Weights of a small mixture-of-experts language model, trained from scratch on English Wikipedia: a variant of Muon for the experts, 4108 steps.
Below are experts of layer 3 (counted from 0) of a mixture-of-experts language model. Rows are named router (the router's row for the expert), up (a neuron's input weights, with its number) and show model dimensions 192-255. Each number is 128 + 32 x the weight over its row's rms, rounded and kept within 0 to 255. Numbers have three digits each.
After each expert's rows: a language model's description of what the expert responds to. This comes from a sample of Wikipedia text that the model never trained on.

# expert 15
router:192113107115128171090162155067176147170172139108117129155093156099136156163235122150146080139150119126127157068155151079127144170092169120182098140074138155168085155138129094156070135119117092
up4:129181110099125133160087136110195118139131144134072110095147126038077130122170140148109206169165134148108127157150191154126106155132060122107121145149153151106125137156133051067103175116094128
up5:179092151157152150139109129096089121122105136115124126109134126124153122156100120093142046124127127200173099126130148122137154095099134135113094158093069173150124150079099078155149149103157095
up6:152115132085170156151127137144084113129137120127183147116174104107072112190115104112087089159192145110118125117152140090141171193148129123162162135126129114072144090105092102131167115163097110
up7:150163110097157189131149136094159114113164082127082144121194122115086086146137117105168134108090108144188149129097116119126172103139135152148150104160112152114147141104165115102128101068128146
up8:123163107172194115075118169121145117165079117126156062180152140116104085102118155096058121156155163101084130143153081144156091149115166066119092118081150128102122108159105089066138154129125064
up9:116146147099168077166115116116171108088172152123139214118109091105116171150132093179142138153142107110133154109126079165118125090125120141117110107167095199115122120156149139149179152160100155
up10:175150145126111131188131068097097115130138117114110151156191159154176105076136118095130130155123158147194154085158131137126107140123116117137136118115125151117128072138138110164140128148126126
up11:183123179136154146161171148147133126111161132082115107111087153170117184167165181171127120107090063161092128095070078136105093137155178094044112130180146127071171123198162109090110073121134105
up12:124149133046137132129105148197152137057081123132157138102117070124144108125070037138154120093173061155100095157160115117108195084165131172099108123113094107138094143153110131115125120104144116
up13:141065160140137111164100068114145136167148091121121161182132145191107116106156138133157175100116141180098141085114121142031124179096162086108127093091102068141123096162129184128126115113184131
up14:162103121190094172118144203076151121148108094126127126134128157114166107105119147121143127143131086130046157168160175129140141066058164117121082084108180126110104123202146171103091144109142116
up15:148145151111078098087144113126122125110124148065161117177132101168057188141155119187186162093155171126106103125151125137111106111153071134148181106196125154109107154123137178190136146107175142
up16:119150139141208151188161076069116082145138093163170139113138100181133169099163120065147123179140152113133073117144160099135118129171115140097085099162124142099066120107084108081123110136120142
up17:113171120136138115064081126176088152117126173128107181187169159157092168113079129098113113105129079119129146129190136122157193125114089129125081148155173091126150104107147127132131146154103069
up18:131128099125124117142155100077079103170098090114116124165073184116098022136112092097122119097169102148173103172068099132202159120097131115105123118142110199116128124148156104150147124111179115
"g" and "l" word pieces

# expert 41
router:185117073137130083112163105148122137167099090166139151135101114087137091096106137189136150139104144175128103080080131088155135205114080162157116099147111116150170165158113117193179107079132148
up0:154125070158139116156086156210134131125109131154162163110112177103146108134129144136122105136106082127120157078070150126135121165169078165120149120204204144105147061141128110128140099100160119
up1:140175089134186120125101133119155124105137098151123127139099123120180144149049148155092172160161175108090109165136080162102123107177133156128105150112118082105147137133117115090056124135063148
up2:139089132108136109130177149112181152141170126118176138111129138056162131120117073175131110145184079141156146096136166114105176077103139128136060150185198146161105124132173186167081125134097205
up3:121139118146109159017121203120107135117137078122108116154127091119168179079138141111130116122140145112140129113118131156164110124124072114172130115119117069102123153119143139170127091137043142
up4:157093085136160121100055172131112113139085174114126121128111164149110131126123121117203194113083176142118196155088097116069114155118118130129163169109090103130118111115161103081116136103103129
up5:103087157130166158154112075152110128189086140126112119113137008125162131095130116115143096157170146105167155095110122118155159119128095120122172127113146118110109102136084098117117115091177149
up6:110135137116147154154149087177109109141151131088191111129087122191141055119082116123094120178085141158135149158151148129104103086051089142165125138156132110137122144098072175113167095145187120
up7:095133099117094146130086113125126067181146193168118188097100156121115217162148126107152104135146176113107116110108184090118164165133121086121149099168179151141135132140090125143139100102085156
up8:138119119172099046141148159143106107144111069132140188100109126099150131112210154159146100110129148158111120106093087175178171130115088124081161156167120117126187095178092162152188107163157195
up9:111135033199165123199124134119117074120183182119116117091108109165147085165079085093118122054161161144074148134133166110181090127119063112116107134121091116145123162121122192150132092182152198
up10:155172161099154127093135119061173102165134137143176151109079161123112129177101196179122143108203101145138105148166095170195175125089124143123159074141144132150200154188138104133089134145125150
up11:160165180142077159195146160154114108134111165128157163161119138121106153101095123115084148115124109106146111101142116126136152141065121122086157159141161113072139174140090092110111129123093120
up12:099177128161143184106148114126095136095129074120178136148096143123175104157169134109159099094145121141129111087127038108150112139117100106138106139150142142168181158092136170119158065144144142
up13:086091061136122167144128151150151130112108079176154088140153125103102063178105167130185143129103084100162112110122187083132114134145110078125157081143157084131123133113157085110100146116141127
up14:122132118126167106125103088159175123151134175157105157139166131165124100107102154117153112143159117177107092127145124115154158133150154163129147071173132118098097121116098118115066115103172151
Th pieces and ordinals

# expert 40
router:080111092111115148127116137068111131062150151110149146119175137096165185170136122141159148143049116080110115181123135071133137148082177096150072153130112162148123122130104076156099087094108144
up7:143150140111147079171122141150124119112102152170151103101154141119164116152178132104128103143138140164122075117156121167143139181173128130180141101143118108183137110078082147133075189123140179
up8:141079154220086126191113115123092131099152175118150163116166090062139161077166088191124147111146117145104144159110095156110120168112123138145145124098127125138078112111134141107110170107128094
up9:144121099144130093148047166133165212128103127163121153115097092160140151147094112088115179080137125084163145135141140182106094148076129100121138188114125088073109157114072135160158098111168087
up10:132120164151129120216166092137159069167059097167115147052178081151132117132135139142160126176127142106118145124133156132094104072129182168186120171150140106078160108134108177082137147146063125
up11:100148189101092160102126160125112141156112156143126148120192183108111142131099141167086125139123082169060137129167130064150156140090137139118148199124161155121134166181138107101100138128122129
up12:134118089176111151124162154097171124120139107194154112127071109086133129101132112084096108133145112133142089074124148089118132158094109181119114106168147129082153126106113069106153117053117103
up13:098135175184125139104119139135131127181115197121136099163126126088183167165140163117092151109125034164128182078167133119105136162147132188113073127151176137143162098151132103175129122141104139
up14:120161172075138139140137083083205065117156133148111139109133087129135066121126112137188103093116134111174170118097132127141128108068138134123107179107117153084149093103133088136166103187117162
up15:103147116125149170079148172145116130132138105200123164185122162108137129170183174166142178129092062127122145098152150121124166149186117123170088213150162109106150244142133117163116132120163105
up16:150111151108168151140149165129104140063143087089100152102134120198116141137174135081135100151139082045153133129078072098100166151080145188111169127127119072103163102083159101137150101161150110
up17:139078124135113197170125071114097135127115082112101126175155099143178112148161088064163129106091115075125172137159166113200100145177134161136104106114181137162147085122108156103121118161153162
up18:144163167190108159121112176147087080170052172134127099189093106096144144103166111101153102192046128127128158099161171143151133116155155110115178035082116088161140082134178162171140098115076117
up19:159165083096049120112100169077155159062152108171151145099096171156050078143118078169190181100165111128142131143111123116101149101083151082134119170137105101167142133118196132117148106102107168
up20:180132205107090112066165113121131156115118145080130101111067159117146100119114156068083160121102076143147124126039133146161164127100201150106093098132131135180108110119142135110155162174132127
up21:117148158096142077031138104122118052159091173092139149121138173188147091182107160111101114042157119144135136171147132097134142043189103167097115111119129142173119106159114053134171138118118127
En/an name fragments

# expert 9
router:066132117160121148139141149078117141191184200118128154143131152167068074107089156136101158100176181188104157110092160077100120142138145095150138127146174180166106138136118067161109063085122132
up7:124116155117120071076140043143079206077118211046126100112168078091134149124130156130120111108152152068162133097129119082116106182160123092112106112055156154112135123157092108175122154124118141
up8:173115125137102109113099125144187134181135133144059055152165148126106155139130149164150113095139197103082107127132108088110137126111090099124137107124097134159123122137176107104162095136145109
up9:146122123116133145111151137135170118064111149077028126095112123125146168129106166140139134115156103087157158144121102132076151119153149109136141151160089091141137144133142136105063089126106157
up10:169104160131222153116152101163149166143108137119142105157121124087088175107079100108163152121112163176148136172126145086133111137147189157083104208122115123094058150137142073093128108160117139
up11:131132179096108146117080185089157098172117128121192137165141142197112138080178130170158149151148148191101111165175163122143141089173150078183158138085161092162108116097207179182091135055197156
up12:160121113093092085139174135107151114152129105057137130100076179116146159084146155167108085103176110136144154159090148060133143187133099183170128103072114109105153102146180137187154113105173116
up13:118116109146112098128071133116176118131104093125104088103119142179104172112068166078068083152171148240052099102116138120136102160182077169120061154110135135123179134207150145132125169149155145
up14:137138145145103158129152170105146137089147161150141121099117167113120111119109087094181105093175083039142124134023098185129186148208115144139190118141169138153180143081121067137129096106151131
up15:136109117121114121140066084071113118120135183118152140088049153087070119159121150111142128079119179192102114105107142170132112083096148150110128148171133104112116096150155146108140144086149129
up16:110109126174161169162164125120118123191193115114126115143081136172167149156189115112132091063144084115063102102135160100169117137153103110130138102109129112133143147091075151131159112173123090
up17:115152180081113140126103150102142128137185070145124063157122149100126127067201137085154154090146156145116171045128120036172102146112093085127134167137140178107150128063091100153135100136097115
up18:100107089134108080135091158151095124149202133148125143089136072040100142098116166109159121186091092185128105097135172128138181135090133127061135155167078136090069143104051136129082109107139112
up19:130190123139131154135131089135018130143106127096170090126149124121169092141082123146097133165156090105170128133126187081157109126080112173126094081177114143142143091107141149149170161134122126
up20:183123152161122196113084119107097111114186138136125129067080151119138070107152218077141121092163153146129113133156059114174078124120103156147146104155093151111083056132168112141133119107114157
up21:158116141123123175072167193147131111139134134126159063092141123171086124127134105101126102057120109111106071157152156152138152149114092127147131136128085134088185077088062162149195106045181091
Word-piece "it/ot/at" fragments

# expert 24
router:128117119134133110113130159162051113076128167132114132160038146171168108065169097096035143078098153119110074101095100117217062110122094128110173097174143104143133185137117168113154103174144113
up0:131078136141123192085076031145121083145147100135120088112162130131134124121101141157121143173121157113115153130119076074178163062114118062115073105085179166127038093106176179119109087111174145
up1:106106160133089137144102083117192129152100151131191149122215068117141162116139102128114111135125154122147179154155109127107136156104199146184107160137164137155052111057128158156175201132103122
up2:109127114159119163111175106121145074164144139206063116100113139177120155154121103112170107137115162160189099120138080181067088128202093160172080183138124125145071097154088104118140124106125143
up3:133097080133175078143122165067108120141097166101089073077140145125148123110122125094157134125125138124114100110131096208148159076120153098171158129116137130138138086177154125086135091139197163
up4:182100123098108138160146098097205109177136068129188112115069155136168180128114131130156155183158154099159131089180128137124145125109104162128052146132127129113084100122137152063115183171141146
up5:086203084141148128131156146176125124126133025176133111083063016079052162153154137144106170190083142126178127140103182121112192136151090138150150129091101162132162156138124111128095176081114165
up6:137102098159152175132132093094149170155100162097171137103131169130101145118107101177120138116171136121148105085086111074179149103157127137121119075174183108107190126145140117093166098127186139
up7:137133130148126141101125140134199177111118139081071112100145098106074107167094106112111102116145138147103115171117109115168143128151193145102156106191073107122136067153102149143100072115133090
up8:124064073086108142115159101110125093122163112128081138076135175100107174078118175117164143108152081193082090111126103169150119176125118091103078177082163177111124106070096084121128151081108200
up9:174086168180076136066163150076145127122146142100092129075091153179123105125110150200124078122107112131096105101064122161103168087168124140159090091125108136107152134107141099106154173159128111
up10:110130149113126125106081031133110060094181138156108127111163127114120140124177101190129163142148112117116159160091172131200117163105091175125094074086095095103157138157186123170151156069087145
up11:178153172136193101127138190128107137111135124150134155102120118155145149069116092116139175124208117147093075136131141161062125057123191094113062137172110130121142118183118149127140141084212148
up12:184115137150162123132159122116186165186133095141218115068115147137112140120092143211094126149089051134122120105152138097117134095118129144145109136119103095130122144160066134159114119148100149
up13:149093172082112108081105132190171168083074103129087128172142104179167108113089077163130163101073063135121161122152061123158114123074134114144131118168148139121106200066127137112107110127128166
up14:160053136139130116119182100114124109093164110107102124165142116038182134145076120160150163064140095108182171136167092181106136079161128186111074120141079147152157133120140138083140115140120193
Table row-start pipes

# expert 34
router:117137103159088149173189162164158158102162161162138143168159083137154191197146094140140108128139065161122121120171129177140135113171113136199128082107063144157134102158119132119148185152097126
up0:093146130129137126153065088126167137124112180138126155119078165136113090136130101103154088100106077131128055145125086093089128122128135088164159128111123121176129193152117112143165055132158155
up1:129155130174156127062203116105058118117123112116109114164091137193116139073121123102188111084132142136225136134055138162129146120158139084150058147103145127134161120092147070119130172091051129
up2:156031120134174174139084136138059155111186145113129136088148116135108171111065166147058128118159120168153119142155137137100169185111095158126151168065118107168123114159147138157180099100185153
up3:150071204132081070043091125133153146122154134129118123141108153163177086126115095171144101188148104171179134113145134138143155137141080132065106095143096106175089158139124189200098183119124141
up4:117110102084113112131123081123144119175177147119076146153181134099114108183109074163130141108111105097196135132176141103179111127077074097129175126197095127208077103076147082111144165161063145
up5:129130150191123127152120097134101103150127127132147112080047107099103130142123075167113185117148075134143114099144100161181100077138125077165156102134130172116153079100174157102167081145119169
up6:127076084105131148120102076083130139118060084127108124134149144136133142113120180153144111157109153130121139134132205102156126140137131137157168092163179082102120135140125158109094104106116131
up7:154147135095142128150127176136093088133063110147092122107154118120067133083104095080126148129167111124137095107188194121129124070120156130094164096125141154102206162108142186105204214070143173
up8:141090186055163108149161149115127128152160176085146145162131107148161145133103133170127124094109112140130128142165136153120094138107142118153144062122106129125138144080134141158179098098181047
up9:119130087067156131148157078151122130104104120137158182124129086175097115113104120118110150123142161159116070094122096079093133121127134136085117140128141164082161113145118119085113223166121100
up10:163160175108062101153157157102110083126175145110087116114153099157135158151157144165112158064115129164118112162081118146078142127064164168135103144128106080099101090191104177183147148068176151
up11:155105163160158115099070135146129119126138141097078128105145072139078123103131112152103160163105179158114111099115084162098131093130162104146123155101107068147126085170174103122128059157163146
up12:099188080178095087105137146163106165150151149137128182121126146136098114153115076124127148149150136090174156118153108141087094093149099140085157182111163089110085173116068123159182114128154149
up13:140096125111129096098186190069155194106184153135056174144120154129141112126120118134113101125144214165137133129112083121074136094144099126098156118124082146116115167134147197106170109068102113
up14:230150111062103135134118072083129088080172209082121144090080070096125092088148122150125166166118108143088078062106122131129117107131144156125095137111091131115158109156115140098097134157129128
Non-Latin script bytes